Weights of a small mixture-of-experts language model, trained from scratch on English Wikipedia: 48 SwiGLU neurons an expert, a variant of Muon for the experts.
Below are experts of layer 7 (counted from 0) of a mixture-of-experts language model. Rows are named router (the router's row for the expert), gate (a neuron's input weights, with its number), up (a neuron's input weights, with its number) and show model dimensions 0-255. Each number is 128 + 24 x the weight over its row's rms, rounded and kept within 0 to 255.
Before each expert's rows: a language model's description of what the expert responds to. This comes from a sample of Wikipedia text that the model never trained on.

# expert 17
What it handles: Mid-word name pieces. Word pieces in the middle or at the end of foreign names and long words, such as ola, ford, ić, pal in Episcopal.
router [ 65 140 171 161 109 109 145 132 136 137 132  79 135 143 150 127 154 122 135 121 155 116 167 184 108 134 107 146 152  94 139 110 144 124 133  99 135 159 124 112 146 121 112 150  96 138 151 149  97 132 170 142  92 128 149 110 136 106 111  97 173  88 151 122 159 143 145 116 109  83 187 130 106 103 140 129 118 151 153 153 145 106  88  98 143 138 119 110 117  91 119 126 125 196 141 142 170 146 173 124 121  69 150 122 123 106 152 136 136 144 126 155 105 153 185 141 130 135 117 159 169 107 137 116 140 141 102 164 106 108 113 147 147 131  80 136 138 114 133 140 157 102 122 120 105  99 134 125  70 132 152 121 168 119  74 150 111 141 161 168 140 145 137 107 100  95 138 101 151 105 130 113 103 110 131 104  93 131 100 108 134 120 144  97 117 110 114 121 156 117 148 151 137 100 142 136 149 113  82 144 107 102 114 145  97 169 135 103 123 126  99 145 117 141 115 114 126 145 185 128 134 120  84 149 138 133 145 137 120 183 146  86 139 112 183 129 123 158 106 115 132 168 157 165 154  95 108 157 137 121 134 130 126 148 116 125]
gate0 [119 140 141 121 173 155 181 113 157 113 155 118 139 144 166 114 173 167 101  76 147  89 145  95 103 103  98 118 112  92 141 105 130 142 117 129 139 173  99 105 104 131 118 132 129 124 120 143 140 155 155 151  96 145 102 123 113  68 112 125 186 117 104 157 145 101 117 132 117  82  98 137 111 127 100 115 153 123 135 116 124 119 112 102  97 154  74 114 119 141 100 142 104 159 125 120 142 159 135 177 113 146  86 129 147 126 129 130 133 113 147 124 117 115 124 142  95 170 103 172 145 129 148  91  85 101  94 116 127 115  97 141 131 101  82 123 113 139 113 116 148  93 139 155 119 131 146 140 100 145 110  87 131 150  98 126 140 133 129 137 167 160 167 123 109  81 127 143 135 109 104  89 131  86 149  98 105 109  95 159 136 123 153 127 134 129 142 166 150 144  71 116 177 120 159  93 138  88 149 130 123 159 185 155 131 166 123 131 122 133 112 126 154 107  90 146 111 164 134 143 114 108 120 146 127 139 188 152 132 143 180 132 145 170 112 153 155 160 133 113 128 146 103 143 128 112 104 157 110 148 143 104 117 143 129 121]
up0 [143 110 157 157 149 147 155 132 142 126 145 112 151 135 150 132 129 109 145 113 116 106  82 140  92 138 112 132 134 100 138 158 157 121  79 133  90 131 125 130 115 109  87 140 139 173 149 140 116 111 138 112 151 172 144 120 169 106 140 102 151 112 151 129 165 176 112 141 113 162 149 105 151 122 138 163 156 119 130 141 152 172 152 136 154 148 116 106 162  95 107 164 120 132 109 141 146 107 120 123  88 115 136 108 135 116 128 134 128 127 102 108 113 116 132 170 130 134 145 122 138 148 124  87 147 121 170 183  68 100 165 135 137 115 119 141 114 122  79 136 157 120 179 112  85 131  96 130 124 130 147 111 155 107 143 194 127  74 131 160 152 151 142 137  98 185 109 147 117 162 100 176 128 130  82 112 108 132 161 139  97 127 126 122 130 142 126 162 167 142 159 104 118 122 129 122 168 118  90 168 134 155  95 105 103 128 147  95 148 162 121 131 143 122  94 122 133 135 149  89 129 146 102 164 118 145 137 158 142 135 135 128  96  78 147  72 147 118 101 145 112 166  95 136 126  95 149 156 162 111 153 144  97 145  97 157]
gate1 [119 138 116 149 108 117 132 163  74 130 138 131 188 143 111 132 142  98  98 106 163 104 102  79 103 116 112 140 127 107 127 137 161 119  97 117 112 112 167  82 158 130 146 114 113 143 113 127 143 130 140 132 110 139 123 113 165  84  94 130 108 154 141 129 158 102 119 152 169 120 103  85  91 107 122 132 118 109  60 105  99 106  99  99 115 121 117 154 146 176 139 124 145  83  81 120 110 142 115 121 156  97 148 121 137 133 102 132 121 152 168 172 112 129 151  90 111  99 170 107 150 115 127 143 182 129 145 161 178 152 167 139 140 131 121 138 145 111 141 132 125 120 122 108 137 113 196 128 111 122 134 108 124 102 116 168 108  94 103 124 137 178 136 134 123 122 129 167  89 141 149 148 148 160  89 133 116 153 120 108 113 110 129 124 112 165 141 116 168 115 130 166 155 144 130  80 104 139 136 143 127 126 126 141 112 115 119 110 134 147 101 112  96 138 130 120 129  89 133  73 155 139  68 152 171 109 129  92 107 127 151 119 131 142  89 190 155 159  88 102 148 142 151 141 129 126 138 134 146 167 128 149 134 137 138  97]
up1 [121 109  98 153 100 141 138 123 130 137  88 147  99 124 138 115 129 142 173 135 136 106 102 158  99 158 119 108 160 167  90 120 102  74 130 129 126 116 131 160 136  99  77 121 138 142 141 153 142 106 128 139 125 111 170 110 125 102 177 115 119 149  76 112 176 137 141 102 150 143 140 141 128 156 202 130 144 127 130 112 166 142 126 154 157 149 187 148 123  86 125  88 140 177 110 131  88 133 131 112 103 137 119 155 168 104 121 176 114 117 161 125 123 170 107 118 156 117  94 101 138 122 131 109 163 128 105 159 148 128 127 142 127 139 142 132 144 110 138 153 124 132 155 135 119 104 123  87 173 136 105 131 119 136  78 120 132 112 128 122 132 106 134 106 132 160 113 120 123 142 125 115 111 146 142  81 162 118 139 140 142 112 134  87 143  79 139 117 123 141 142 109  77 122 149 145  88 139 160 137 171 133 153 119 108 194 109 124 125 129 104 119 141 144 144 142 165 158 147 118 115 129 131  82 129 118  91 126 107 110 121  63  63 117 179 105 155 129 170 152 164 119 129 107 162 150 145 118  95 137 140  92 141 152 141 115]
gate2 [157 151 142 148 161  99 135 115  93 142 138 108 146 138 157 110 168  90 114 131 133 138 114 132 140 136 112 118 108 107 132 132 144 114 133 161 110  97  99 142 133 136 108 112 127 101  95 108 135 120  90 113 139  85 149 125 116 127 136 114  84  86 125 114 172 155 111 170 114 103 158 145 160  88 138  93 156 156 146 129 114 134  89 103 138 136 123  96 187 108 143 100 141 119 121 119 134 151 128 113 101 121 145 112 155 176 117  98 136 160 126 132 124 134  94 145  87 117 120 152  67 104  63 141  77  99 125 139 135 137  70 101 159 137 150 129 163 135  94 124  71 130 157 105 131 125  66 117 143 114 143 111 146 128 146 128 123 140 144 125 131 126 117  95 145 168 115 160 129 129 139 111 100 116 128 167 112 179 130  89  84 110 106 128  86 121 109 120 163 110 134 103 146 132 119 136 145 115 114 149 137 149 132 122 131  87  81 118 140 137 136 128 133 126 138 105 158 127 147  93 184 148  88 157 177  82 135 128 146 135 160 153 146 152  69 151 125 131  91 140 119 133 112 128 105 119 160 158 102 126 117 173 114 163  93 130]
up2 [ 68 133 161 132 145 128 112 124 155  84 154 105 120  88 131 133 182 114 162 112 134 110 162 133 101  96 106 136 137 119 136 101 129 120 154 145  91 111 145 120 132  99 131 142 106 102 102 108 129 141 146 140 127 120 147 168 117 120 170  85 168 100 136 110 151 161 160 115 107 142 135 157 161 106 118 114 129 110  87 134 159 136 100 116 175 126 143  98 145 106 129 133 154 106 135  90 119 107 113 128 103 147 109 158 134 126 122 138 132 137 103 102 151 162 177 136 175 148 141 103 132 116 114 178 152 109 148 127 115 123 137 113 112 147 130 118 122  97 154 128 132 117 168  80 106 125 119 127 137 124  90 133 116  99 121 136 119 167 130  79 113 102 151 108 128 162 108  88 104  89 177 107 131 116 180 111  90 123 136 130 154 115 129 141 122 112 121 170 219 169 116 151 101 125 130 138 127  93 114  99 153 136 104 120 123 125 125 102 181 157 134 141 123 126 154 138 158 138 138 143 128 102 162 129 136 117 118 169 112  84 119 140 182 130 117 104 123 164 141  76 119  97 118 147 145 151 116 112 140 163  92 161 112 160  92  87]
gate3 [120 121 148 108 141 121 140 156 184 164  85 107 106 125 101 106  97 129 135 170 150 139 112  93 111 115 113 109 130 140 110 128  95 124 115 127 112 128 130 123 123 106 130 148 113 141  83 163 126 147 162 115 170 107 128 128 121 102 122 124 170 142 125 124 156  62 109 127 111 155 113 179 132  86 116 125 143 114 175 145 172 143 145 178 127 125 165 106 130 128 139 115 145 102 134 152 125 157 105 125 120 105 106  91 152  98 148 157 160 100  69 113 163 121 179 100 119 139 139 197 145 147 115 115 129 116 125 113 121 134 134  95 143 134 115 115 123 122  71 126 108 104 154 135 119 138 107 128  81 140 119 157 145 123 149 157 113 124 118 145 170 129  93 165 131 119 156  98 129 119 128  90 149 119  88 143 104 144 128 113 117 120 121  83 137 128 163  83 107 132 116 125 174 116  97 171 121  95 108 101 145 163 119 151  99 128 156 138 132 123 102 122 138 151 165 113 133 102 121 127 135 151 139  93 130 157 166 133 132 151 162 120 172  99 141 148  92 168 149 118 122  96 142 109 195  79 124 145 132 103 110  99 162 172 133 140]
up3 [161  86 128 127 106 126 109  99 154 112 109 124 163 136 138 153  96 167 111 150 168 128 175 117 127 101 135 128 124 130 182 124 158 169 138 146 124 146  84 118 127 181 133 161 116  87 116 107 138 118 116 103 112 147 120 107  95 153 128 128 123 150 129 120 101 145 132 131 116 118 102 126 132 131 176 174  91 132 131 111 127  85 138 159 124 114 121 149 117 125 147 117 154 130 150 111 143 124 155 191 118 162 160 125  72 151 156 168 145  88 130 187 163 118 135 145 118 125 124  92 122 107 112 166 124 162  92  82 132 116 135 160 140 103 137  94 134 107 140 127 146  92 129 158 126 103 103 101 123 126 145 167 145 142 107 122 118 115 130  80 106 130  88 122 132  94 150 133 127 129  98 125  94  97 141 117 169 140 136 133 156  74 117 119 116 124 169 120 130 143 134 120 119 170 133 111 139 160 140 107 123 106 104 176 133 176 139 105 141 143 111 115  91 151 173 167 119 194 131 134 136 154 167 140 136 104 164  99  89 118 115 148 140 135 111 146 114  87 131 133 140  98 139 136 100 115 146 128 153 130 125  74  74 114 109 104]

# expert 14
What it handles: Word-initial letters. Single capital or lowercase letters and short pieces starting a word or name, such as S, St, V, D; also the piece ym in symbol.
router [144 131 105 175 129 100 185 163 119 106  95 131 140 197 134 157 112 142 144 142 163 125 190  84  92 126 140 166 140 160  93 131 160 108 112  97 108 128 176 118 164 125 152 128 124 100 108 127 179 124 168 112 124 145 161 110 126 130 126 134 165 108 121 127 164 121  78 123 147 129 105 120 142 149 134  90 120 132 157 141 133 110 140 112 102 159 139 129 121 141  96 111 119 112 150 164 110 131 142 100 119 159 149  93 129 103 137 162 126 126 146  99 131 133 136 161 165 138 121 141 126 159 134 143  85  77 125 128 132 110 170 149 181 122 124 113 167 147 132 183 124 123 103 145 151 132 129 122 108  87 152 117 112  89 129 138 115 120 132 115 123 133 103 123 105 131  82 101 164  89  98 163 103 111 133 138 136 138 101 123 118 135 131 144 129 122 127 104 122  87 149 133 106  73 130 108 140 176 149 149  73 172 168 120 146 137 144 120 141 102 182 148 137 164 144 138 125 118 135 173 147 101 118 148 137 143  97 143 102 143 143 107 127 102  83 122 115 144 128 124 105  96 163 164  95 118 128 149 148 162 136 111 115 143 119 175]
gate1 [136 120 120 143 133 140 156 156  92 113 113 121 145 106 123 134  70 167 102 119 133 110 121 216 131 101 122 109 149 153 127 156 151 119 149 121  90 149 137  81 136 131 134 141 119 119 115 106 157 101 101 134 108  93 118  99 105 114  97 122 150 109 124 156 149  96 147  99  97 146 107 134 136 158 144 120  98 144 146 120 111 138 132 106 134 151 141 125 115 135 147  98 150  82 120  65 143 134 149 116 118 128 137  77  98 111 104 163 104  60 162  91 132 102 146 127 125 134 153  90 167  92 105 134 131 141  99 167 127  98 152 140 157 197 144 123 160 101 135 157 129 106 137 119 110 157  69 140 128 130 163 176 151  94 109 130 144 170 148  98 143 174 134 127 140 120 125 156 104 150 154 106 140 139 143 152 148 113 107 164 114 144 106 116 109 146 127 123 136 107 142 139  66 157 127 143 100 137 157 149 157 123 125 121 119 106 117 157 134 156 115 151 106 134 124 139 110  92 163 158 148  87 107 157 141 138  86  87 118 105 124 132 132 143 118  82 103 104 154  80 145 123 120 178 126 135 121 134 143 140 122 134 133 127  94 146]
up1 [108 103  88 129 145 104 142 140 170  70 131 125  84 120 130 111 107 135 127 136 144 132 140 140 164 133 120  96 124 113 104 106 120  98 162 152 135  81 101 159  97 146  84 112 122 100 150 133 148 106 138 163 129 100 149 117 162 115 175 138 100  98 140 116 146  97 150 136 132  83 125 174 107 141 182 113 127 133  88 138 161 111 138 188 105 125 124 161 127 157 173 127 151 114  86 134 128 116 114 127  64  97 128 128 121 155 106 138 116 122  99  93 153 181 121 117 119 128  95  85 144 122  93 134 150 100  82  72  97 158 132 147 145 117 165 123 138 120 139 115 130 163 151 110 159 150 125 130 129 104 137 109 151 157 119 132 162  91 117 128 141 130 114 118 142 109 140 125  87 136 157 139 126 135 117 130 140 117 123 160 140 124 136 100 145 113 116 139 156 153 156 125 124 136  85  97 129  79 103 125 169 158 112 129  95 113 169 113 118 142 111 112 159 140 120 154 110  58 155 111 159 134 102  72 113  82 116 162 115 136 154 108 155 121 117 133 125 108 123 168 143 127  99 116 170 133  81 133  92 122 145 128 136 126 131 133]
gate2 [142 119 124 113 114 123 130 149 131 176 125 129 132 173 151 116 159 160 122  89 115 146 171 153  81 159  93 127 135 103 133 157 138 146 107 125 161 134 132 121  96 105 109 130 139 122 175 133 144 110 115 132 133 108 150 137 140 114 139 141 101  69 130 127 112 136 122 113  91 133 123  93  99 139 148 110  77 125  77 103 151 104 151  91 109 145 174 118 102  79 111 146 101 141  76 135 118 116 124 110 136 175  99 136 123 121 103 139 159 163 159 134 136 103  87 171 131 106 160 144 123 139 120 134 122 102 144 161 126 132 155 101 145 142  68  94 126 107  71 146 162  93 105  90 116 133 146 117 111 165 148 104 174 130 164 153 148 140 109 107 122 106 124 120 149 134 143 126 142 126 155 154 150 161 137 131 128 126  97 117 127 136 154 101 113 104 150 131 133 126  97 136  96 138 163 117 107 146 170 103 108 144 139 152 167 125 150 138 138  96 116 139  88 153 133 113 149 129 134 150 151 124 152 128  90 130 107 176 137  99 166 148  92 116 106 190  84 170 168 124 164  97 112 121 109 121 147 124 131 136 137  98 127 182 148 173]
up2 [ 67 112 124 138 132 134 147  72 143 186 106 188 141  93  95 101  89 123 168 121 174  85 123 156 138 125 169 139 149 112 119 151 125 127 102 142 104 134 140 149 129 116 188 131 122 100 109  88 149 155 147 100 107 169 153 143 132 161 138 127 115 105 124 135 149 124 159 149 156  94 108 151  97 143 118 148 152 167 168 134 151 127 136 166 112 108 130 113 112 152 154 142 141 111 172 105 153  84 127 128  69 141 145 118 138 120 123 137 106 127  80 171 117 135 103 122 131 123 134 165 122 117 135 150 152  99 168 123 124 113 148 164 138 179 122 137 131 151 152 138 165 123 103 104 117 103 144  70 182 143 149 139 123 146  99 133 123 126 113 143 148 142 121 129 133 133 129 134 110 123 157 124 129  90 185 110 103 108 121  96  80  69 116 140 112 107 123 163 113  93 157 131 131 121 121 120 140  98  89 110 161 160 124 121 142 120 121 113 135 161 101 137  98 115 146 108 131 158 141 152 121 149 136 133 143 141 151 156 138 132 149 115 133 143 113 135  96 117 103 109 111 134 156 119 127 181  99 109 140  73 162 129 111 109 167 104]
gate3 [112 110 149 106  79 143 121  98  93 130 156 172 120 119 121 103 119 130 146 146 100 103 148 184 144 159 163 140 164 147 125  97 115 131 143 110 169 126 113 131 130 145 179 107 118 106 133 141 124 125 122  90  86  93  97 106 114 149  99 120 158 161 120 136 176 110  97 118 125 123 145 187 107 108 190 162 118 138 139 114 139 129  97 163 139  99 125 135 170 135 151 146 156 135 138 141 130 136  98 109 157 124 129 141 174 133 119  92 137 141 137 108 115 180 127 158 144 106 134 134 139 101 125 155  92  89  59 116 171 139  99 136 132 161  91 126 125 125 111 142 114 107 144 157 147  99 106  88 109 103 114 131 159 126 146  97 158 154 111 152 137  95  96 133 135  83 129 152 132 114  97 139 139 111 156 143 114 144 115  93 151 154 116 124 109 128 125 130 135 154 121 140 143 126 131 148 145 117 156 121 126 146 134 122 100 132  99 120 134 157  98 120 131 175 169 150  78 129 161 105 177 133 160 121 160 154  73 114 109 143 144 168 127  75 111 145 122 169  97 117 122 136 132 161 140 129 153 103 145 165 133 127 143  86 167 160]
up3 [130 138 144 156 161 121 151 184 110 150 128 163 126 133 168  86 122 127 109 148 139 116 151  86 135  93 145 143 116 117 125  72 148 124 133 151  75 147 156 121 143 108 180 133 122 117 117 116 162 144 163 116 103 111 170 134 122 115 118 107 140 101 151  54 154  90 132 138 131 116 138 136 110 169 105 156 117 170 113 136 124 107 143 140 114 141 150 171 113 165 150  93 114  82 137 110  93 144 110 142 124 145 148 120 127 142 120 133 128 139 136 123 133 111 101 165 138 136 158 145 154 152  92 147 165 144 143 120 119 145 118 164 128 123 128 117 126 174 117 143 129 140 109 122 138 154 139 140 123 105 120 121 129 131 121 156 123 121 108 142 129 177 133 115 137 127  93 108 156 116 165 146 126 101 102 116 156 119  68 131 134 140 116 125 174 129 152 129  96  63 114 130 140  31 121 108 149 187 111 121  95 197 128 135 164 142 135 117 104 118 166 121 125 162 117 146 119 125 134 131 116 107  97 160 158 128 150 131 117 140 164 162 146 136  92 115 135 114 106  78 119 137 118 134 110 142 148 154 144 121 161 127 151 122 198 149]
gate4 [153 161 134  97 131 135 140 140 109 139 126 107 114 173  88 143 133 154  88 106  99 107 133 109 116 159 142  95 171 131 165  90 138 131 160 138 164 150 147  83 131 122 142 112 155 140 162 158 133  89 128 154 139 129 118 103 155 119 123 161 130  95 125 139 103 147 120  89 119 127 162 181 142 145 111 135 149 136 149 110 128 131 132 168 139 151 114 120  96 120 151 100 123 143 163 128  97 136 109 169 129 129 182 102 120  78 138 186 105 143 149 123 135 160  85 118 146 135 132 131 104  89 190 118 129  97  76 123 128 135 108 155 131 141 131  83 133 130 129 133 146 123 114  94 115 113 198 123 116 143 147  85 138 145 138 126 131 104 111 142 128 122 107  89 111 116 138 130 141 134 147 157 151 106 102  86 129 152  87 148 124 142 135 120 136 115 127 162 107  91  65 138 146 107 146 194 170 134 146 129 101 127 121 128 131 114 114 153 117 129  84 130 120 130 131 148 135 146 124 107 123 111 161 114  91 157 161 147 145 135 149 128 115  75 147 170 132 151 127 121 107  74 108 154  99 109 126 135 149 150  70  87 124 136 170 149]
up4 [156 129 154 117 157 121 111  82 105 170 118 129 151  82 125 168 141 120 109 121 144 145 117 195 172 141 115  97 143  94 137 140  68 139 157 145 106 165 110 132 124 125  91 142 144 141 112  90 101 116 126 157 102 139  80  95 110 120  99 153 149  86 123  79 119 132 192 156 136 158 104 127 114 125  89 164 135 141 109 147 115 162  97 149 130 150 148  90 143 144 160 162 150 109 133 158 100 156 124 101 125  84  81 144 118 149 108 126 162 134 165 142 140 124 161 127 120 117 139 165 128 105 121 119 163 151 120 140 166 109 123  98 160 145  75 144 103 147 124 109 157 103 119 131 121 134 114 124  99 115 137  92 137 105 154  84 145 148 146 185 136 123 116 101 151 130 165 142 146 109 107 106 161 131 145 109 144 131 127 148 151 139 102 130 141 139 154 107 135 111 141 155 132 105 116 109 135 136 129 118 153 112  89 141 113 135  88 112 188 178 130 113 118 120 152 169 149 162 144 119 131 100  83 131 117 110 157 126 145 132 110 130 166 102 136 156 101 101 120 104 116  94 111 132 152 157 127  87 106 139 138 124 140 124  74 129]

# expert 1
What it handles: Capital letters in acronyms. Single capital letters and short capital pieces inside acronyms, codes and abbreviations, such as the M in CSM, L in IPL, WRC.
router [128 105 135 142 121  92 135 168 111 106 102 129 139 121 158 128 140  95 145 160 125  82 165 145  94 106 130 140 179 174 148 104 140 136 153 128 123 134 181 104 137 159 125 135 126 121  74 170 115  75 162 143 104 128 126 138 146 130 148  98 147 156 122 104 179 151 133 125 121 107 122 131 120 152 135 119 108 171 153 149 106  88 137 120 110 137 169 111 125 121 141 108 149 178 137 129 122 134 209 155 147 122 121 106 129 134 134 156 158 132 160 128 120 178 130 137 134 122 128 149 133 120 151 131 123 124  86 166 111 123  88 172 151 126 113 135 136 156 127 106 151  77 128 130 181 129 107  93 132  95  98 105 164 122 136 116 112  93 122 124 141 135  97 106 142 109 123  86 172  77 125 132 123 106 156 126 127 151  96 138 120 137 134  93 112 119 110  99 179 138 135 159 116 105 118 147 153 120 131 139 101 175 148 112 103 171 143 134  91  99 135 135 154 144 171 135 102 162 183 141 104 137 121 107 137 158 120 119  84 119 130 106 131 118 144  97  81 156 103 109 140 151 148 153 102  86 126 155 147 143 142 105 120 118  94 164]
gate0 [ 67 128 150 148 146 120 127 115 129  88 117  88 142 134  96 105 111  76 164 149 114 113 106 185  95 143 167 114 145 117 105 143  96 103 138 114  65 120 157 140 102 172 128 110  93  93 110 143 129 126 141 109 106 124 129 139 116 123 142 158 133 124 127 120 135 124 159 133 107 125 111 111 127 111 154 117 101 132 130 116 115 158 152 124 113 148 149 149  85 103 144 103 160 142 145  73 146 103 169 135 124 123 138 135 154 201 127 143 127 125 140 129 154 152  77 120  91 131 130 192  90  93 109 138 104  79 126 139 133 110 176 139 111 129 122 156 134 123 126  97 145  96 109 111 160 144  66  94 156 126  84 128 172 151 116 131  92 153 135 151 116 137 139 120 150 142 114 132 134 126  81 121 124 112 113  96 109 130 100  95 132 112 146 163 141  98 120 178 120 130 136 150 138 130 132 130 155 121 141 130  67 186  80 111 111 130 109 131 147 133 167 129 163 159 153 122 121  99 123 122 107 112 127 119 148 137  77 129 109 132 126 153 135 115 145 138 138 134 126 101 173 140 115 174 119 155 116 124 116 121 157 117 163 110 150  81]
up0 [107  99 163  61  70 150 148 131 117 148 140 110 125 101 102 170 111 149 171 134 168  88 109 143 141 170 142 141 111 132 123 140 111 124 138 146 122 121  91 115 108 135 134 126  95 130 122 148 134 138 123 128 124 124 103 106 132 122 134 125 138 166 109 141 129 108 139 107 172 115 142 111 152 111 128 143 124 129  85 107 116 119 123  94  60  96 116 130 109  87 108 150 136 168 139 145 124 153 145 117 153 118  67 112 100 158 152 118  80  81 172 114 106 123 193 140 132  83 140 135 107 128 102  95 116 126  79  97 128 115 117 132 158  92 139 118  99 133 121 111 120 115  93 138  96 155 123 186 119 117 139  90 132 144 149 149 120 147 159 112 164  86 128 135 137 120 121 146 132 126 140  91 123 128 120 146  72 100 134 188 161 188  95  85 126 150 108 117 137 143 149 168  82 152 124 153 158 131 141 111 150  89 104 137 108 149 138 149 120 152 150 140 108 140 128 128 109 111 148 128  93 128 127 130 136 167 152 162 147 103 116 129 117  97 129 108 102 113 138 174 138 132 110 152 147 129  96 135 116 117 120 173 115 113  91 108]
gate1 [137 113 151 116 104 153 134 123 125 120 111  92 122 110 112 118 119  78 125 161 150 150 130  87 129 107 145 146 102 130 158 156 118 118 175 144 117 109 133 132 115 137 107  84  94 108 115 164 128 137 117 107 162  88 157 129 120 129  84 126 139 184 125  72 113 103 114 142 129  75 138 130  92  85 105 110 151 172 124 126 140 118  72  95 145 114 110 166 153 147 159 167 107 142 118 117 145 128 150 144 198  80 123 105 168 144 160 138 137 109 132  98 147 153 120 131 159 146 147 151 153  88 123 151 139 130 143 122  97 144 112 109 181 115 141 154 140 142 155 117  98 125 142 117 169 165 105 102 108 130 102 126 128 109 155 110 136 149 103  88 156  69  96 151 137 123 130 125 113 125  96 136 130 128 183 125 101 117 151 129 127 117 115 129 121 143 121  95 115 117 108 126  73 137 124 111 123 124 134 156 126 143 110 118 110  88 145 140 124 122 112 136 108 114 146 111 130 100 135 115 180 143  82 138 117 119 130 139 173 123 169 129 166 110 167 146 119 191  97  67 123 132 178 146 138  93 142 160 122 112 124 125 139 154 107 140]
up1 [148 147 142 133  77 119 152 131  77 121 142 108 119 109  75 121 131 168 150 185  93 124 117 155 135 107 131 124 117 123 139 113 109 141 128  72 113  96  98 152 145 148 130 129 138 112 124 160 146 152 105  91 116 117 154 122 148 162  84 131 102 118 142 136 123 158 147 150 148  77 138  86 124 110  99 162 112 147 145 135 122  89 151 139 161 135 121 139  73 126 155 138 120 124 121 149  97 175 113 160 207 114 138 120 109 166 135 114 166 138 154 131 169 134 118 150 127 104 111 114 119  80 137  97 168 138 117 113 112 116 124 149 144 148 131 118 104 148 117 122 112 149 116 127 117 187 137 108 152  70 145 131 141 137 105 159 137  89  93 138 174 119 102 116 149 117 130  96 165 129 125 118  94 134 131 150  84 145  96 101 123 165 143 144 147 113 129 109 127 121 114 108  85 120 132 146 156  94 112 137 125 111 149 139 124 161 131 185 125 121 157 133 128 162 161 151 132 125 102 162 103 157 150 114 166 105 165 118 142 147 150 111 117 161 127 135 154 191 123 142 108 153 116 108 113 160 151 150 141  78 119 170 129 132 104 142]
gate2 [142 175 159 130 125 105  88 149 105 131 123 125 136 160 139 113 126 167 148 179 139 173 166 137 120  97 108  93 122 126 155 101 129 145 121  90 125 182 136 101 137 121 185 142 130 148 137 136 115 120 117 143 142 115 100 113 133 115 131 132 194  77 148 148 112 107 106  79  42 138 120 148 162 138 148 125 132 110 155 137 144 182 156 134 136 104 127  99 124 104 125 126 151  97 114 118 135 143 153 188 127  94 109 155 131 119 126 125 119 132  50 123 139 131 124 124 170 149 166 138 105 143 146 148 100 130 132 103 139 137 129 128 124 120 155 123 107 110 132 100 172 161 184 141  87 140  89 105 122 157 155 117 149 157 108 133 126 131 108 169 172 161 126 147 129 131 155 130 107 154 121 152 108 105 167  90  88 134 115 123 178 119 128 150 125 129 174 131 161 177 115 146 133 150  88 136 125 125 124 141 130 130 124 158 118 129 143 128 129 118 145 153 129  98 103 100 128 169 131 106 142 117 142 152  89 147 113 139 127 138 104 146 154 108 141 158 107 113 118 109 127 147 147 115 139 134 121 163 128 165 147 156 179 106  86 140]
up2 [136 106 154  80 134 127 119 120 131  95 109 144 120 108 121 125 108 137 167 146 125 145 136  98  98 122 164 110 141 159 120 126 140  88 136 127 133 126 154 160 131 167 132 136 140 114 150 156  80 126 136 123 127 166  72 152 105  80 127 124  90 226 103 142 166 175  95 144 111  94 152 107 152 127 149 127 109 138 130 160 134 105 146  97 130 120  86 139 120 116 102 106 134 176 139 136  79 152 148 128 134 151 130 129 145 119 116  85 123 109 111 133 119 125 140  94 111 133 128 183  88 183 115 113 144 152 163 137 111 133 136 146 108 168 143 121 155 153 138 107 142 157 144  73 153 121 143 129 164 111 120 111 109 118 114 159 129 103 132 138 151 125 105 127 120 135 106 131 157 136 130 142 110 133 143 105 145 116 112  95 158 146 121  99 132 170 156 166 130  92 155  91  99 104 128 119 135 140  92 120 107 168  89 111 152 125 120 177  94 146 108  92 153 149 164  98 123 148 162 129  99 116 126 156 114 175  53 157 149 124 152 118 120 132 156 150 132  84 139 115  86 143 129 140 138 106 118 121  98 113 129  96 112 142 144 140]
gate3 [195 105 106 143 111 135 134 110 107 173 105 101  93 115 132 109 114 153 140 184 149 147  91 134 111  77 117 115 116  88  87 117 123 129 120 108 139 123 115 146 136  65 137 105 135 147 121 125  94 144 142 131 166 118 123 133 122 106 153 130 151 164 124 130 146 135  67 102 108 122 105  92 110 181 152 120 104 130 124 142 151 131 111  99  93 147 176 131 126 103 100 135 156 155 135 146 156 135 151 135 110 127 137 110 128 127 102 167 134 139 111 128  94 110 117 129  90 131 138 164 123 126 151 116 137 120 121 171 172 130 147 134 122 125 123 137 139 100 123 112 104 135  72 163 155 148 124 155 126 149 116  70 114 144 132 119 132 153 111 159 173 105  93 160 112 161 145 162 167 158  82 112 135 131 142  92 127 145 134 144 156 142 130  83 105 134 133 156 134 118 125 115 136 112 111 152 123 146 136 134 146  91 107 154  84 103 110 133 105 148 115 127 102 144 173  90 100 102 119 120 122 102 120 124 100 164  58  95  83 110 124 157 135 154 161  62  96 170 134 117 118 175 115 139 135 146 137 130 112 112 143 107 148 148 156 116]
up3 [148 100 145 114  95 108 117  84 117 156 169 120 142 100 159 169 150 123 167  84  84 112 137 116 116 130 149 128 128 109 132 101 127  77 152 107 147 128 101 156 101 139 168 163 151 128  90 115  68  83 132  86 113 120 112 113 124 129 137  81 125 139 122 130 182 126 121 156 123 141 143 175 141 146 129 120 142 133 156 140 177 132 138 148  79 100 104 123 108 101  95 113 150 169 129 128 132  95 138 158 160 128 144 129 130 196 134 127 153 133 152 157 157  97 165 124  94 120 162 133 148 136 115 137 134 167 102 120 130 157 121 137 132 135 119 145 132 128 105 148 122 105 131 140 127 104 144  84 146 134 157 118 130 125 151 153 114 138 165 138 112 136 115  93 132 139  63 117  92 118 193 127 138 129 116 188 151 125 131 119  86 114 138 131 138  98  95 127  96 112 104 142  85  97 128 151 134 103 142 138 122 183 119 125 100 151 113 102 127 105 135 142 120 123 173 140 105 166 124 105 111 155 154  99 126 114 164 167 113 136 100 106 175 137 158 121 161 129  84 128 124 112 149 121 147 105  95 133 129 122 168 113 170 112 121 119]